From a checkpoint of a small mixture-of-experts model trained on Wikipedia.
Experts: 224 SwiGLU neurons an expert, 1 pick a token.
Below are experts of layer 4 (counted from 0) of a mixture-of-experts language model. Rows are named router (the router's row for the expert), gate (a neuron's input weights, with its number), up (a neuron's input weights, with its number), down (a neuron's output weights, with its number) and show model dimensions 0-191. Each number is 128 + 32 x the weight over its row's rms, rounded and kept within 0 to 255. Numbers have three digits each.
Before each expert's rows: a language model's description of what the expert responds to; "comes before" lists some tokens at least twice as common just after its tokens as in all text. This comes from a sample of Wikipedia text that the model never trained on. Tokens count by the router's weight.

# expert 0
What it handles: Final digits of years and numbers, plus the closing punctuation after them, in date ranges, tables and lists, such as 2009, (1923), 1343.
comes before: "\n", "\n\n", ")", " |", ", ", "–"
router:089123113126202096153096086081124160133111161114171092087100129120149145099109162100153133178101158124132165138119133130072056111146132120063097077144183165170109128144131174116184122095129140163122095179100165140150101120155144130165145146180118147105159061141140087096101155154145091197199150166126163138142064154108163148148096112147106150113095160100113195110095143103143154117124136106102083147135105183088108126172060104059093115081103135154105118104151206122130161123139093108139185064122125168136096114178170116126102114157083128110179158177193108125145132075124157087
gate0:209179114129213120181141104139088148141129130185133132093060109107182107158059077111138136169147086037081153166128145126160089133142144188156101098097137163080153112118102151159126107174130129100166087147102156184173146094184140135129133096109122110135106090084045094141134142088110126123169160128119110128095125138156091109144094111172096070163172127107079198209118122162148074143111131110164138089132104141093142113108091149143145121119171125112100141127131144133116083088173124099103152103184130107111093117112136181128180099149149128111130184115161159118122067164074133120
up0:093121116143081114110133163121101108136125134075139117091104146176119129132116165135120139170170164104164156110152138097113135160130089088158135221123124167164145111197161109122101157165062132163113177107153137078146129172113111107177184115109088147114174141164220111116105159097109149147166140110130114114059152146089171145117144143136127131149136112131151082092136180183166194126130120172116131170157129136152135154156178052134119151088118139096146152089122104080162194165116116148088148107067136069121145115114191124154100132117129194147110070228131077152075138158135111077
down0:094124169163180153140120074044139177077107148184127140157158126112138164128103121116130094102146126110110095112114101124159134063097148132078073093200173115107057126103118173171167123130146135194127132113119132125116121127141157121170122086151141201148070119133062168123137133132100058164120110131119106097122058076151099120062128129090126194090124150126111159105129146107099143087121107037135114115134153150123120126148140095107114112151058107120141124137097040140132128143085083081102137131131139199151133128106104157085100217148150119093122070142129058127168145148139102118

# expert 15
What it handles: Number tokens in tables, vote counts, years, ages and coordinates, often after a pipe or bracket, such as 1, 2, 45, 39.
comes before: " | ", ".", "–", ",", " |", "; "
router:169106105127183164130149068130119139108058129068179116139120101114095167106109110119130145146063126141143127106140125114091132129086125121046106130131052149090112123136137067103128115133071122134155115170086079126153115090154097153048123082132114141110109126137143144078110146164088109162188171067135164104177076078100128126117141126227127124096090100136088156112096070159119165177088105128120149076123165167136112126098151138083029105134138169147152081109098167115117122133167111174074149098126149122130180143142152168092150151073154136137145165128180153166129100088137138077
gate0:154161164092174162139127113139143143100142119126067158132089133133134116186152114148122153130141115037068086139164118094124142089137117093101122124138093082123100123058044144159132128105137171151141116117178145148130134149083143141112117141113130163141115112103192147149110120084113139168079113148085149095105163162100164097110163142185097105180139137168133109172098186125121165162130089074106118164142108123097122118155086145203097136188086092153188088167168140115064135137111161138039139166091108154180127072196156105145185098121109145135174095152109104083164126150077096181
up0:165166185124135138140110175117151068117111077160130099175118162140140173158127136146154125140151203140132114149116188142113177169135131171162093105146043087140064176129084099120171140099200152117154140122042137140155085167123092118124207165183168103101158117147140135115078126141082060189140161074128129099099163112198156157140108147113129098168103145150118127144098116108168140160142166142116114151117085172136161150142134154110204119093141155160089104104169094121122156117158153090086050117139109107111131125051100154122147100072147119126166138084160153084130139151141133132
down0:151114147103065124161069160120127074107125111197139095129151128169102100117106110138162153155116167163159091151123092193111141115113132197124130065117079124116109138086126074127147113114174112161190165146168178067169118130200124131089159121168162133101139090107133112158184121104119186127149152094142130100163157083134132151154064167200186138109103112123088142133102111213130130166082129104047102112134107148163176181160137184111149148155134129154119154181134137098104192124101144106138099130101107142117153160111176143150120129138138120087192088097112214126069135146155128131

# expert 14
What it handles: Dashes, pipes, parentheses and spaces between digits in scores, season ranges and tables, such as 81–80, 2015–2016, (65 ha).
comes before: "1", "2", "0", "3", "4", "6"
router:158160147132134110147081028108141166094126163103153179149170115154114088115142170127133083133084161078118154140138101115128112141149132093057111132124088141130149076114161174102153033154117116136073155135110170132141097120113117120133157133167109082068137126131178131137108094143195133199163141164169113104119070125200178142119111099203088132071110124055099132132080122121177088150055130108072197124120128114102109094147124081112023134181119142083149125121148129085143146140101149125123142118190118139145101153155104097121114141105149128115166130176129109142139099085135098116
gate0:087133153093102109152148112124121163156144095188150128145146163150098133116126172201115130130142127120109113121120162135129135149131096113116145084127133130117095137153149163182196144100103124139153108148088155126191109062102159143117186147125067101181116091070129079115100097181084083128100109098091111109087136121148198139196109145127077072093054122123109173160074190149194127090158133139110116165133124121116141115165092114064154155164089093170114165052108117124068127123157099127101128115152113163161117100122214158131181098213112124089142107092155095178116079113152120127
up0:099189113176133162119152120130134122117064129151119132107153135067144173100085097069126116099144143138159141103072168088155164174092154132138127187144131200097155091133139111116084094072102155142058133150153163130064098199121090121138130115129133142125139101172119154059182121108103171153152152103134146168105142107128107139081128122123170166164180130153148114088143102116075111158128096131110106110140124099176143107143193131184078109122213148113138115140125125151217132115073160081138067155138142124136144096135148089114128204043134142168154184148116173147164171082125125110
down0:165080151115138183147153163179131154141132090094133196157110128122099135122101188124153056096147111113086152139101125141107123110156130093123097169169116115161124114117124134117079156169034117087085071125177119131159121116079158085064140110132100134121151112142088148098118121135123152143150153120088177187226081133154134075112130129154135124110136189167124143120072152121124150109123160105182099080116117131163103109092101136133138151134178129106115086116143201121131142078148054068175183178110110106128159071112153125106149112109005142143144137137130110123165086098178120120